From a checkpoint of a small mixture-of-experts model trained on Wikipedia: vocabulary 16384, 35.2M parameters.
Below are experts of layer 2 (counted from 0) of a mixture-of-experts language model. Rows are named router (the router's row for the expert), gate (a neuron's input weights, with its number), up (a neuron's input weights, with its number) and show model dimensions 0-191. Each number is 128 + 32 x the weight over its row's rms, rounded and kept within 0 to 255. Numbers have three digits each.
Before each expert's rows: "gets" lists some tokens that make up at least twice as much of what it gets as of all text. This comes from a sample of Wikipedia text that the model never trained on. Tokens count by the router's weight.

# expert 18
gets: " to", " was", " is", " with", " on", " from"
router:075099083180097101094161134183233181114158173098121132133072136155070129086128097145070148130084127083134079190136145115063089115123130152129123096144114110132091125140124180160149104115141143090127076114132107132169113098190097121171163106190158194195144129147100131124142133078144135092124138119091151107157171117137125146158107098218103149094117167124087124101111166163076141129135155090159081099172129149143097136132107083078161089160153091129138136100182184105114093136169123169104136141141176133141153134151056125158134118174099099098147105109120097158110106185073094132
gate0:068112097124120136113158170175172106140115112153134116145146115152106098123159165142138094125143148091133190226097025147142138053095127150207115118233138119094147144151103153121162160113121164104171115053135114104181084058161133127116178081148149120128142163161118138141146141137163121126046135148142126163125144112123187140114118109201134109097102117130123183143160155135121170050110123182108120120118158124134167125141102125126143142123181109181120084095146078074127108110218121172114118141145127148120102122176111138118154115172093121156074135110133127190103158124137125119
up0:123202146138113081164161154136123136101133129129152134154091115131141186084184090126089122139124141105114101118150075105136159173154128062133143105070153136113157115148152134090097122152119081135158098186180103172111086171047125114126163190135121123201143060133148123103055124148065155062191178096108116094134151115139140103118148095137177103148147145137127139154091117139088090163143161085158095129149171170102113106103128110088115141136049157114136163168122161189166075119095121090123135167119151101116126183107181082160115116169091148126221129185132130131140097144168150163
gate1:116124123134100096086213157135158147090150119129143158121112130123108100095104152108139133136142113118103099154160098125137083160143128024098135083117119167114148149158132162158130118128125156110139102109148109093160142142052139077178129089129108121106103050044129050176094152114134125112110151127108119114144129076144096112121161142159099041140130086104073136095119137120141129151152148099186104156183163100122074192131217102187109108106102085146110159172107119121128056106179160125066122138191117143101098147115130086202145107130141139141098134146134098137195199135152101105
up1:184227137124102101121096131218109100108168111141102154138101105160133102170107105139144129172143155148180098068105138139100126155091138101124105127165147074114151092077141118187155085157112167108139235094103102084131080100156121121255059094123121101105108148128148132167149136138141124182074138088154137142076169119081103115115121124158144107124057171114119126160148103121124125109132099105116137154150131166143119082090087116150173135081092127117140120091140145133108065148104141150097114129105156139182082136166142171118133157098134080167105152125106094105144101085070144099
gate2:078178081165160136068117071122118130091146080145132154113094136103108077115192097126125158116173168174113101083120108131162077140125149127180118139139154082132085090081139078191097112139140122151111077129092085143118182160148103099184127167137125124119071090142151153064110156139122085149149159132116106162115090181080134110172148141065105151143172162089119126130086123147127130152161165113109091101122105168154102119113123078119098110201163121189140163142103050087123158088151175127139138160089154140082148130144100133144035048125148122142147125130148106156056156112168083106
up2:174112156124151157177089111121117179143108144121119154116111106105062132089062122138111116127056104143138163086126151129158116105180027166142102130142181191068107139169149128126162151096107156119174145173136145134145130143158150177076149076138158144147135143062092121088168124110150147125113140094132141105138185168166150147180114093174212118136116123102126148072143122122134126135087106229079115123155183117103151156144112158171143154096098111150147114124165091222131133093110076078118162133122121116121109112095145105155135102120137148096083099107124154064145071118103209142
gate3:154146139126114134112187114173144184107136104099111135179092163181158117179107085118079151164112144152112145146155118161107146148095076164091210155145165086159174101129174105143122138095132097114153120157192112108133133080093114148174175159135165202127153152117113128077143147123141154151080116089158146163082143093088118095116100093130104138166094130128101158155056153136172105179063126082149165183099156094039113058174140166137143114093129124140139144139208090164126069142132127061110117098131179130094128101137126085137097143113136126180163131147117156136108143098045110113
up3:167103135126057053166047153165155119178187135102131136107195101153143157136113168159067080128181188047114173187084115117133136107151085108213172119125081145132079145129146164095136149153111169141122146159094150163142148093133150146100094090100162122137168133121134130137150189118146048083098115143071158131133104118165154088092094127145099133124103136150088166084153202135100140116080123151163095142123139182133153164135105154204120153164143088170145117138119097169141201125140124161120108175127111080152125119140101105103161141127094169097148148116124100147172089138129132130
gate4:143138135143100104100141117138120099097197111118135131100101145126145113158108161153079089138109182109157075080156042128131073144115133159156088147118197104159136072141109174130096146154127177133132183130077065147157101163123188095120125190141127068063135111126062125116091077095066196143169142126134136078202150100101162149118149138100143169106112118051139155097113136103113094115165138133104112136164166206165133138100117112173169079116115101114090159178107151060123120177108083113126168123098139121138108137110170126072121116121121173124134083141069101090161135144173106127
up4:068117138113124155119106140087126152130116153051160170160212131115138113146109143131178166158138091092154196091057226126131082108163156150121127167119105116090116099101140156144190181133140135119143096197160180104115134082129133137082121094120133125167089144147161128116205138144154141173168099179110127160141144107124119168134101135102121135111168105185160113128172133127129150132061144176057130154158121059102136104153160146119122083165130102141103156159143089137132148108075138154119096142239126129113194107159151170124163118127136107066158135131119082162119177159086153140
gate5:174177140129140134120125170147134072117121033153185151148114142092129078079143175099139087133143122166138147100119129116169068140135103061163081217154078092080135145091124107117144140120164143137097152107103126146171144128110112128133127148143156111104143079121097098112153090100122051071122103143061103170156107167129151144186120131127114137129195140130130157108143152160162085078082122115193119137113101157111084155142127127078139094177134136158126122081112166139161122071097139126180124161176131086152074117147160098185061066102154157161082157157103129148143213142144104097
up5:168099133158123065125153123106119064140170150115192093174202156092176152145095154141194082114121127153135059118136161134213193131163089077171088135115131197083064138105138125095119116137173108148123118094138140159191104094109165099103177118125116103179104091064142126180093092107093139083111098133106129113161134091177133122124137058072090074104146075104102123119133117130161129139145151166142116126156143134104076185122129092116131138158105090098086133149124120192156147130133128120186106126173124110128160135117142104129156144107136147104121142191169093093112151162167215121
gate6:112121105170090108098111137161107108057165090136062157116071156022129136131121136082190110136112127148113074131148113137147112132057160124148108100178109085064130110144127121183141031137163144087132123086133124148188139114101114092203130125104144126103092147153128111135211118105106120083137148112140086138150120126104171103153128129102086107119167135172102086091118125132138117123091166090101121106169114129070055149128096117106083072120080126134149122135151185109165150125106173189091110114122158165144113108134181089157133126074089112182073144079151103169094148136075141113
up6:151143144095168168159120128093099121123135117152080147128055117121059118169116131108118141136092124158069056139133157134110128133100173135093120105168092091089154142114152136126161085191153131149141151180109141093130176124189094105147112179098104114076145160122142092049111154187183077117155100123099097144126137203077085168125151083101097123127174136119075095056112074109135077123114183078116146183128117092146078115101100165103132128160083159149158111121138148168193194141146136141120138129120136109154050083150214142149135133073129129104110145106149155144111134138066126118
gate7:091094103096184193159136049114047124091113140162158129166133113110163111082156112104072149163128103136138110068098130116116136108113173167110127125188159148126117097219111134123151070147143138183120131123199167121038112118133152121108073140136153146118163207082110128104125122071143163111125130150138138147114176152147149167152101136084142149133091143143155091131116089126118092070120119181116151080128076135142139054174172123122147115177159143131117107066128147128124142115091130188062100179131126117137137120089165157168149126143134060131057155127148129136138156205099146142
up7:143179169137090107131129140164169080157126085099100133072155130102111134108116144120127129103122131154102081075156154109155103138108137045125140165097078098089126117065137100160073114125115080118084177089085115149140082117112131124190107087170160129101095156213126071144195151125158144188167124130113134124126054129143116154094170156085128127087213106061153148103178149133122145145131156142140113102150134138123096190092136141112137095105053103113150157169155086166055137122119163106129111123165092162136120136159129154125108100144136155112157087099120111139178136025175174114
gate8:118129150101193161091160174035082150165141117135069105128153180067084096126105141155124147111144151134104075134140104135132146129165107101102095159126144105073102132107140097126125125139139095077100148103153110076125164116163142080182139129056135117067099163130161153177063169125125108125156137118170142088109133116133165145129065110142169106195127133135134130142106121113091164165090080160083144085071117104094150155194149138153045203123137183134157157143077129156131105114117182113178086129165131139161144136081153087096165153096080098155114084138181139115115135104152177181
up8:154121070129088101147103102141114136129105132175172128122091085127121162153159112124149136143159113168138148108156160100104075125084148150134145090126134164165151177134117127154096131107116177201142114115116137119122153108112138162067129160126155147146148177132130115097188110198138194172105130131082118181142134132116109172093223137129114203128125058133131152114138109088180121089176129088145123199172099116134123125127154161143224090127162113151093114150209157104154135165141059205139157074097135135073073130160163182143179092134169169184092144131132114117110150132103109103
gate9:091143146113142135096149075118098135102138160136152139127156133100154128095159123128167132141113176195116047055133127146141162104110149150143122051107164191117155102186153158133115130193113162129142180171121096072166131112070091102124123144140172091126137150173108099166164154083114127123137162146196111162124158076174172095131127104101199140102163106144135133176088135098106119177117094143122128195164141113168135151135150109149111094119122156182160129180089123060106132085185163145060110103129079145080136147095175178147132148177134064138065118100150076110144165154124126177
up9:213134073146139136083185203142143132154202104165155109102147147120133113088136125162143142146138098113145159183174106101159106059127115113138128104137153127109154134115109123178112084151141108172135128108158121139106132108099063096136083073086135165050138182116128196144129079116118128089117145142131155151121195115117188184097134132176123097104094119147097122107168122155105125109105073115176121159130086136147125100210140111166122170095131089200163104157179072120149050152116170181134115150174129111129086187107123107162164136163117101200125127116105179115115119142136177117
gate10:145165163128115128100116123086161148160197135066073106158123131152151088117151114107150104091164128108147132155130155110150091179143125134105155139196068082151129078127154079102179140157141163152119137135124132116108135198152149128155101102149124180162170160187119142140155153000111125155145053149129088175154068147093160101111084162151127128097106186142114152102145127131184086133081096095159107083119162116138121121167081104150156199102127176092161105107184081092121198169130069114114134121078158143136130154143176109110142085133152161126148117079118140163144133168153154163
up10:124229159136120093200169090206122095154106108127139130122089121123124076092159152115117125139124147223124106089124149176112112120083085070133123134126086123093124100112137140116177133134105129184150122110119076158184145185140166129111134133176168179073143077160128146093110100143174137114141106135134065148137152102107136130144167141175163122204090100161118094142246159123111128133078119106088150142136119181094142101150125170173132113126112153192129114090140088114137081113157147077123068139166112141143092130177150193148080122091098144123136118176124122145134062129129112123

# expert 3
gets: ",", " that", " was", " he", "s,", " which"
router:117057031189144081105187139123186178082186118076119131156116140126081133099148125088083099130104149088098099134125123123067102107112111143172087084167086106073107093127114128151149096137137165124092105143141095122151100086156108058169190099141139140209147119156131167116148109103136116079117161141103119105151182127136163151160102141173109137124129171151099153143099153202069101101138128099146072108151131101117094145130137093089150163147178099134144166118193144111106060137133120186086136135151158176127133141162089101130074084154070111153092119116088095165127100168100096128
gate0:112106167176092121129091141131128099147102108058142164079136169161131092153131107119061105111120082054140114129133081126107079120128153155169099127164096052184120122160126133094178092135107069139148187114097095178107144134157147094152104093118098088091127103109110082132152105122115078162140116133154094116119104132164148142128094140215147090056082113182140155071183154129131165108119132117186115094198121150143151111114118158175141123118110146081119147139126170179145131125141123085124132117104133118121175124148119162085146146113147168096137119034028067114128174103084067121
up0:127135115140178069082121124182127130122144175127117110195125132100112097109177097127173110149181120197132089172105167146130129074074086045149134072062106138092134076027105114153137119096166182107131083138129111068106112132153144145071196162157121101151123076119104097154129088140147154125082080117093146126138140163089106137158121160116109079141088092105121121128145120135196184164108162166058119109104130114151078124085112174142142113151109151158110099083146113155194173157145095110128055167148143121149131118136132144148103113163115096116180164173073147162148149121136131104
gate1:116139151169191178119080094088113193117117087131124174100119110138118116123109107080154099148101140127102149175146101107096113125186125110184163224143179125183048127117151071143124147147112093105147114092127174069162150147113146142168194163099163098147106081069124163155196194185136154159157117101134104149124144168131115109188127178117114168140181121063123176116118129114171115128069149109104148152109097101193145141125151082133103128106133125102093118090163052131115156097128119088181162145162188095150096141129110067129146089156135146164147141143101142151117154138158092135
up1:074110091115088123099086152158134101120153122095142104149129120138225096181120129170134102153170229160080149127085101122084084130126168137167099157164139120171152210122094152106120089181134113138118118172174095151091131128172116062120135137157161141176100186138146208119110086159073139150126076124169132109123149127110145127136144111129085138145172121119105105115181124124116103153147076090117128123127109123144100159134129153143052095176184128134179191153084137178128092079115175171156124063099101126100117119107147156180162128142131081163080168098142099156099111086082104137
gate2:074109141136142137125173143156149136104184159129107185159088155109112145141136110108099170132157141158129237128128131147149133041117144120159143075132163125135149102112074130148119150099133209123081105094102015112194121134219130077145096085100156148123129111123131105155127149143163138061122139134097101180120113191127155090110136122120076137144149115154111146153134135153145109118178083090110117159108180175071127159171141157125145133173124123095135104147055153161127111145119102151126155123097145229115134104145087114118164146141098068145124195104109119184114100101083152134
up2:077097164082130103098174136145154187078214139108092199119113124107151176186121099133125179098157167163163189127151145141106125073099143118153126071152165081152126129100140108135104140115112167114099106114089062110123120100134093072180079130108126093125106119138158126152127155136147191056167171100158132169092102184100158101112159084140062118158127093142109110174161103139127114154204083091093130147065132174127130101181122157143123130138134117108108150161112137218137098132100149183136130104115150189063134130122076114083153128108083068134130150136129132190146125130106142121
gate3:105060104122053123160116187122146138137099099074120092114095123110174108106155067140058108137148164084174168146087113166121121037162126122105134096136094111122127138157095174066153097176151064168084155050119138150169177120129132082186135098109086157177155116149140132176124093125111146166153069166130134162125172194171132142137156100123063126129159120137135116101164172152147152143136157111143126146133117148087118194144164180106126101122134090113101075097129146123116127092153123082153080122140115132097158123167092128125161143109151194119155175121089055183143117146070132104
up3:161080131081103113135094106100144150131105132122152153116127081119192134090163052081069116116162154123178152128127150136098114097113117139136171129114065170183092099225113122034110200121106091146080151080102128155114186158091099153159115130105068153154182082135172076121156110160126166179132130117151141094106159088109152121100051087138110172066151141175148140139196157152156147136107127120164151104099131120104141139121146156163098109079129133082124179072118167147136138109161160120172091082153114104069141120165110139141139108118167140126114165106152070147131101116124182140
gate4:146133122164099133212140099109151104135104166108140163091095130119132133167114137038085126173133138126065108092131113195129124131168153087090114130158107124165091118156068179142142110094143076164138128108123138137196102228121134153068177149161083107148168082154112084140127123198120102113093100153137080108149068171126089123121081169129082147141131117150166128136169155154145104088083142141103142128181103107101188113115158134097113101165113136100121104079197142064129090089122111095141120151117111138132117143193082118146087156117228157103133165127130115094161135121127164074
up4:132146193095150103140144104186153075100081076225095189106083139150162158153146123069067135156108143183185121138074116167121133161189184103092100139136131112112089137125134147148114143141140115148100156008140131112163093205130134111122162147107169130138109163151137110136109119161091144151127097108108088138110114158080119151129113075116134080149143122067128090186118136126165071190150105145126154161096154131161159107065156161091141140163080155083151066111103108119163154115062116143133152086127095116141140158140158134176116121107125169121166170116109093164116147091120179131
gate5:121122083209181110090157166115145156087220111144115113153065143173117153164130118137181151117098127072068077146149116124123131118121150112142083130149132139114130121142104105171122099165103099137079126128137080102136135099150127119144051114134105152129090172139132135133110092079128063052165124144140146139132125125153196159145165127050184133142160164046089162140130078164129071122206136159222097092157112155165121133147124129200138133129126104111191165137066142084127123127122143152137111141117164198159153104087121121174145107104138146133116107107073105070122143142141143131
up5:154137162104116133180162125097111080137050197103130154151126148075158095107110140113110104140139089183158104091105137170148091104151124172095133111181162131099149121136144119114128090098153128123149118123138079100125167099075156132125188153142152117154137108105118123134122168131149174156030118112124151165135186086176092144109070094133078102076155078163109154162094126133167155121096132126099158145127086065048135184150122100125120111117149149164045157159139136152161133115131073123120139113143156125134096150147178111121119162147161073089121154147188170132177086038075115048
gate6:106108077153168068121152073124097171085109172122046130093146120177105154086145091071137120152141166129062096091147144077082149109158090125108146118129140177148151062157127133133112098082132170113146086163136069138106107106104169145138116095136084088162084134169138130136151109097100069126088143139101147119135153134112139070083094135170124148149129111156127108116076107119089123153173239151131123062137092154062164106122079138125133144088127093162133095142104128111065147123115127148106141126155094170102136147050100188098126161128075152172137114131127133055142068172117168095
up6:156172118079135125187101157163090176095142079226112159140143118138080145084113127118098127148103181165151118077102113139167061119105080114136088164123125143076151117152168134100108147122155134213122143176183185090068070149104117145092101106120136183066112161130100121097088103143088065158110059115105079117096121120115167176140134146109154124105126112087186132155137121095144115134086166078099112203166131119116087052108121137149146096130101148140146124072131134116123193124143106104087152169074116160131156109132186125138095158128117106166134122168077133147100131108120171161
gate7:122179133133066081156109084084155111111163117096090098112055119173139178068133150123076101163106123079121196186131094087182147140115095113106153115162150092122099103123149120145113090162161106158167116098088151159132138113123097131163139148131134124175106124144129183156184122103126031061082113133103172130141182136151185114081162195145097117135119169126141183139107132136141101091171142104121115119137130162134142141165144131112156107128089127083152109087135184151110186136130095100124116186087143158151113107066130080127145054139104148095136094098137049082087062106082105102
up7:081107146161119075122089088121141138125151090094151135132100126169152173187137103184157059102125121133128124148097097112113175134084125091088137118172149072185052126089116100146112070148116039111103162104149145213124119106069136127167172104139130076098109129143163195172163145182113114120144145127137129086139087085159166150081121100091098097124094120145175142172108114136124124135224134114148123089126136137070143130138154138123135145087133154067139178108123141149114072117103166167130045135099126176137124089101133136096105086111101188138103120097074079104108068093121149121
gate8:150134107126038167128130084166183070147166128093142186192135115132094042115124181104070093152158141135149111148152087128132106136142175179103140134143103098153123079171127137095162149103150128100160104135133120072159121164134132115104124145158129146124199091149101083124118158180124140071107117115128065099148123162112097158125105163155050169101120209134069114117167167147168122058122126090093110103130127098140142149113149102112161095142126140127137115115149153118075134147123102059078145133171155183164125074224104121139123134195133089149140121144113134140097107162130049110
up8:078163164060100142190129103139146085120164129108110160133113094147143066092125149144044117139135116082187129184167117145100119162113091135145164079223080102189125150103161096143120139180117141117116129077096123128150203125142172112166167112124146123103146153150117162057107139140111123111175127082106131128105136124114119189148136118135130153139161179126040127111153130108115145120108097091204123116106162155135130138106132126064216123093148147087107121067122160128167100112064120141127064097191125153130116104172136156136067143148126142207128088136115117116139143113141066111
gate9:107148125120083074081117138205125136088107179162120169045124164105133103113154146116088125135133190170172045130118170130133119127119096084143082140105140124092120130112113113136168096083160122095135074110093116097140129106191157165164154160161096186107176163121155152140135099095112118126096139195120087129186150094127084101125078101127114127141108077146147118095128146152159149091104119131098074102129148154091154121131097100103087109130111163141181129093168169111154146149100086085042126145176116066135170147123120168137072087112159063065129128158138075189079082096102127166
up9:139136091119211136164126107059131117108140121114099132188099121114124164092178164133118124158137138110081158166148086125163179162099125132149179132147078117146036039157103159151116194172123113168108186113153127138163143153169090133100086100100098141142148107100071107184153145101180098091136073134151153086132106141153132115132158167142118076057134143142162179127113150141141130134137137100127146076148140080116064131154191148111130129123144080162131129139089120122123137162160135105155142130066149198125110104193108156167129142111103178176184145107060133136106203153122151177
gate10:127162110113088159130118150112133133132152161126089141152127171118149152171126174073132113120131118103098102178163125096140156149135167156068161174184137054118080106159171095160140126159171128080114076148118207084129173126125126078171211144148113168149141079138119079125151135095151094159128090124111145041116132086116073147072101117148064163118160142203165089142122160196150147083159168119100153145149131138096054204135101067107070123158121088103086109054108140114125123159141127059130149132145126120102088106108107159107125110109128165097123192118145120136137131127139139113
up10:152203121130119161061180151117111094121235043148077130100102164189165086127108044121183129134055116138127098150152103098153104137143145106078041116177128104088132127139138095173144076137119113174107139107122107061126107135147117093142159113130121130159137161135105137126133123091085136165125136122110115158180128116129140117138077147186112087170140183104155111132135115159114149172127090099124129211168133148146127140123083158137065140168131150128149123137157082156134152081119181133093143112119125136104148148149097055092143135145106173174079197178162114125124158106098093101

# expert 19
gets: ")", ";", ",", "\"", " |", "),"
router:115070057193119098053173117173165138067157154015123164134078169148107081097151123108070074137105096081115061171150132121095114095089148133159090086176118092114123095120109143155137119120183164134096118125111093133178150095169111048182142106152138121167149129124101124132146141118173153140128161161098133135166175139175168153161096153136115122102127141138106147085128147189136122095150110117138080105204153157092104167153130102088120110144157112154126156126196144128099092097128111153110115119147206163096137120112066120125117077129136100162123145100074102162099126156097099135
gate0:145150125179161129116102124140157100059133180141121182160126135140090120052136118113106116161145129134108111126137139113130131041149130138168081118197086119112100103191122131154152113081158109120083162074097064138142129080174112102204152108178130178111149106084126088078142140087128099105104095131088148136181178070127179118175143126150112124091123139110088163135159183171127153075170141101160071101139143128103038203082161098098152132148134096127168109083127167113089155122138143149080134134161143167144182111100121066166135134133132110117158143134078081168103129125102076160
up0:102130099102131145112087132157134137177076114121136150131124093079131118154099169137078142113178139122126171175104099110123118164061117139146204187061141074120111114074110136109161107151118156135173097178117114117131101130119106178085154127111166109107161159111050162160149089153101099132169056143128078094095012142107083133094147151173145165141141135177150083088105129092127123105060072170113127168101150139157181123130116119089149077129152159152109144154106125187126139149142172118153153144080102046167111105177129168132149200155093124100111124085101119133131125164109138170
gate1:158152123160087116105097113159147127050169118130120138163081129114051091070172112106139123135156153127122083154156128065108112084114159140156095120101118111095145113115128138164176097108134139097131138082118070114175134073190096098161170110179148152144156112135053114109169135080128123134130171200100096082165146094148177167158169136183119139084126140133079146127151162170112140108143102084161097116163169110136136149113137118119146086156155137204168211117242130067107127151136148171105165111145142128077151139136120110126095102123082069156065135133119120169112131126089076139
up1:171103130118081108123113117113098100079137077109084117147072099096107080140169068147155119101145116118134133144126121111089127110114168116133076089116136091083206110094158098127119123122083100078167176109108132076136191128153121146129128095130137094140131149118087090130161138103189148191143187154132122079139138078150187199131130106120134118144134111119124137142192120123091111163124070102142161105144128110109141112157134141149123145103170183168117204158242079109140102104121131183156139071160141124096070178091117136073100086087099098198071104168156148124154159100139091088
gate2:122163076122110114183136078159148138110162124150121171156089099139105136064160099096157112118146182126095110145206126093113123104091097168145117126092080102127113069173159119179179085152111103118099112109074083098131095142180103110145136152171164232115168100156087154159139089094091143119128153149112077113134142123136120137147213094137152170078087176108106197138125135180131125148194077072182079125130159127115106102121104092149124098156122121127177167139179141065073098145136139172075162153165133137126115118107122135161084080136083101121125099164096137150117091175098120120
up2:077136091142077140187118141131129103143087129021145167064147115117139185125098145127145132127099119107160037113091164151147120133093160098095191146143150100132098086144142120163110092069102070133106087135103163127117091132044124137118152128137106119119124042084108121142144160088103115140096117108087135138154085146159141154134078117166098169045088116172191168108146137112127157136120162100109108097128155112079174127164129122152180112168114140076144153141111158243121166089130133143137126165144210110124107151157076097134130114100112144142157139190108125134164131107125098123
gate3:063156122137156094147148135104141170121170136127152153109154171116119155118187150094098182181129210120147129123130112151136072078159141143201188165130089124141120056131087094148099170118158124134000044070118114124127087130108164069153090153121134184172116142165157126109104137058108122116138129103110119135110145154160154143100153133131138128110140154152158149118142109120128160084127116119109088159090138121163113136159039142117126093195138150159109137125154124134050128159101117163120160131112137106142132097153063148176132156111129078160164137091138112130138100111053154092
up3:153127127097129255123122052115128093144099092122235128105126111126090136100043170121140134099121121133082119134119128112097196173089176116057135096151107186132136154205125166152145092118123170111125188120123134163128142127103098158133138111155136125117123132092110105127080098146154102108147113170137131099163151103094145214138138119096140162129103115149093114113115141128102090086155188121149139092140171102128188174109120099112154113082122098124141146074154177069111108100149166146141073137155118099141132192108139128092121056130105147093036113161118138127120113117133100153
gate4:093118097147130138131131051126144134112161159100148108192137124125086150129121151101138139171125170118085144114123098135140047101123160145168184137119087149096113076154101123133171110098179154095035132125146121136195105099124133134063129211157122135128154155060074218155158069107092115114130137168139090103150175129103132146128136132128123126109107131202094118086132169142112107065139159133157113118159214111130104148118125142158143091152142118134140137116126140112082100128116154147092151161110137079107101106140130123122229140210096091064095141125122118154074087191094119167
up4:157136145134115114070126148141118125126137115144122049095104113111108137126177155118139131128209130145165205128111085141135143119088087197109037137112106056176107163122092163102127079121080036141202117172115111153100122174121076120130102162134157128109166108087107149073153155156177095104096114107113210090104143088132122073125104147131149113148084117191099128096091146152118160136146124104141133106115112115133155105165200112117180168136141144174116160137173107130187153129087099106150102150113115122091170102120143098162040103087136084157172105143077105134122148164151157129
gate5:132154087185160144151100126146187167097143099167072174118155097122090122076190141075098116172136185138059121138143126116105105066112118129156106141112135090118097100178109133110178105130160143098123122143093116193130111112194098107144163139187123212128137122105120178105182112138100089086123105179081081092166157120158119110151162120178120161091108147144103157096133158184124143103157172125164085108098171096138098153079123049109141078176102109163162122088172132081122163154113137117095167153123102144092170122109107073152160096135082110127115154094095091158105117135057087171
up5:108125130126152120082133120137151119122090134041179108142111135106141157178060159127123125172171111102150167201083141127149126147105181110180213103124102106141119102167147135127124158095103102165123077136097133108113148130070143128130182143121153121158135119154127065098155140073168123149095090122083176108148049127095048075116130133117146090094121153179100157101142145135112160124123088094156133130124129098074137102148149185137140152180130146076131120183110146164124165098134132115149104175116182136166118183172089120163078135158112134146235117204106103113135104084162076169
gate6:208118097169097123170141106162172153128158141194107229174111068149087068087096132086120097155109107124057097110122136084083091111120099131115114147105128154094081150191064178116170082088128153110099161095107092107159097126140100141128117140191145153127179093127090124102143126127144129114083126127121078111151140046131155109115170141139105195088104119141076177137158186151164136100199115102124103129164179155137107161080114115092143080120132096138159113091151147116088140188115109125091130156148155151130118110083120094144128088140095111111064176115109130127072105116076128140
up6:213116140094134122144119147070109131132157100192125124185121101121126063114108101113163128112165098142092139160121156134089173165132096120114090153114148170101154167143124147118139117111134169035147204041148103103139163113143113157117139105156122108109131102147156183143172133110168138131030117144114146119105149084053118155123185095113154192110110108110082160117158148128157127170165109147129128160135122150131117142105125115106128152084138040128116141145168083028117098164105090126113093059189077150125108110079199113126125112113102124130038129155127114120132126135099123100
gate7:092163140147126163137076134129145117159134094172165164151121094127107098092105201084116153161132097117136119094111161099145148078126135144152140165149133088111080105126118155115151133138182085165095136117133142153109071123140107044168157123159102171129181140099068110058094095137125113105173055192081101147154122129151144106147142123134133136091092125147122163136074146184138146130093098102156078177094136089157145136063087102121161144169121124158120168052161186166101159125159125094074132163112144161184193141119103099169112130165119106143176200112076106175073136136097062154
up7:143144121140149101122147107127143129092163133082096050076169195086084088100113171138080142160177180115091218089112099127155021146092104105129101134134106155190159144159084141133159121117099128100143126097106128113146133152147118172129153193159142126138158158103160149083182102115118118155068146145137149100159147078142135163113112141115151078110148134175116151056137098076092115126081143165151134123128139125093132132138168137116119042087115185152129124155137113117164156096129176149153106170085144060146181089160157123109167125167140065110089081181141143080138090137148154085
gate8:053125132158115106136121115111162184026127177108100118139133131125061170100100141097107117207104180153080147082159114150120111077147102160126126129129095117132136100196130127094145103097215147106092095102167096127197111082179173063141136114183070178094082113120128163139059151101104131094113143188118091112159139163164091150180129147141088109132161150115150122142123140137140109121085159117109093153148150100151105139115138113131116066149131122114136107147116124041142132129172125112105150154163151149193193064112113127156150106147132135052127118126155089145102135183107163104
up8:109132133122089177142161127130124106087112158106145097124166136114120132129115176139132089140102092133123123090094031148186131121150157101193067117122141094104116164102132155075125118201183087160125108127145163147138127131129121157118143106126073093153124214109113152124152116153114138125081097128156112170118080176125187065101101181120072080148190078075145112117106137135104133119064158149171135173204184192147110140150164118166112124146166150105117117127078125153150126077097146137095080189115163120126173108123160111106180156139182159113156091058071092149143111178134116163
gate9:113203131134105153155133152192141110091151202173107203149111117087103097103136129097122092208102118123141125138115136095161089096125140127174128147160082137096086120130093163118176074159182141150082085087124105146153107137113103120122129135152190160164148140121070113096128130112081105115104033167083121116151108179125194101153163144136141112135136129084136117165128152186150144099067146114131100139130143111161085176126153098063103099184132158172164091122094119115119169103098126125110144164134142099215164118108168036177103136190121122114123127125163075149089122141083098118
up9:174097080107107132155195162152100099079141216113082147108141135097080090108136093127163102147068134133070130099105114106132087111143100142139070082124105052133093123104099106122082105120110135126139181149139091169202156192117078158101099130120124106160123136100098089139130181178104143155086129160131165102128125173137216177119168127142139079139082111081129111182191104148122153151127176098166143072111122137151120143166167162103088121176120136146122077177169115123149123130083075181150118102143112097161113137084156089104092101150154093137098137109077153120110092178189123120
gate10:118134074175089144130114116112172139091152162106124178170112114118064125094157131115080093167114126091134088174129088113122076068112138117153095152151097120130087112165068167149140075120191119077026095154104089141170124097167103097170121138180159177179126112098113172129116110138139097103153115174129123095135127135149123146140167166172094175117129162132087129082115185157126175070180123078154105104176179158131093150119111066141132085154126094146174106117140182132067165148124155204088141173140153133153156128139067088141152124174112115115106138099099079158084128152085118146
up10:125122115122079151162155127073074107168139154084155154165106109137113128155138085153078091122082089079167096143094102175133088104142170081111067148156129123153134141118073129135077103161173069083055132161120149139151186135120150108126062134104121129182066099097149179126091128199187135133179150132178161119117138149156099185104156153106088159144140099092128099111129107096134162117176115107169171126172151202156130127160104107172084106120097105105125065145104161185082149157109159211157093162109104091145098140109110121073145131115128148149085156144129120099076121104104180109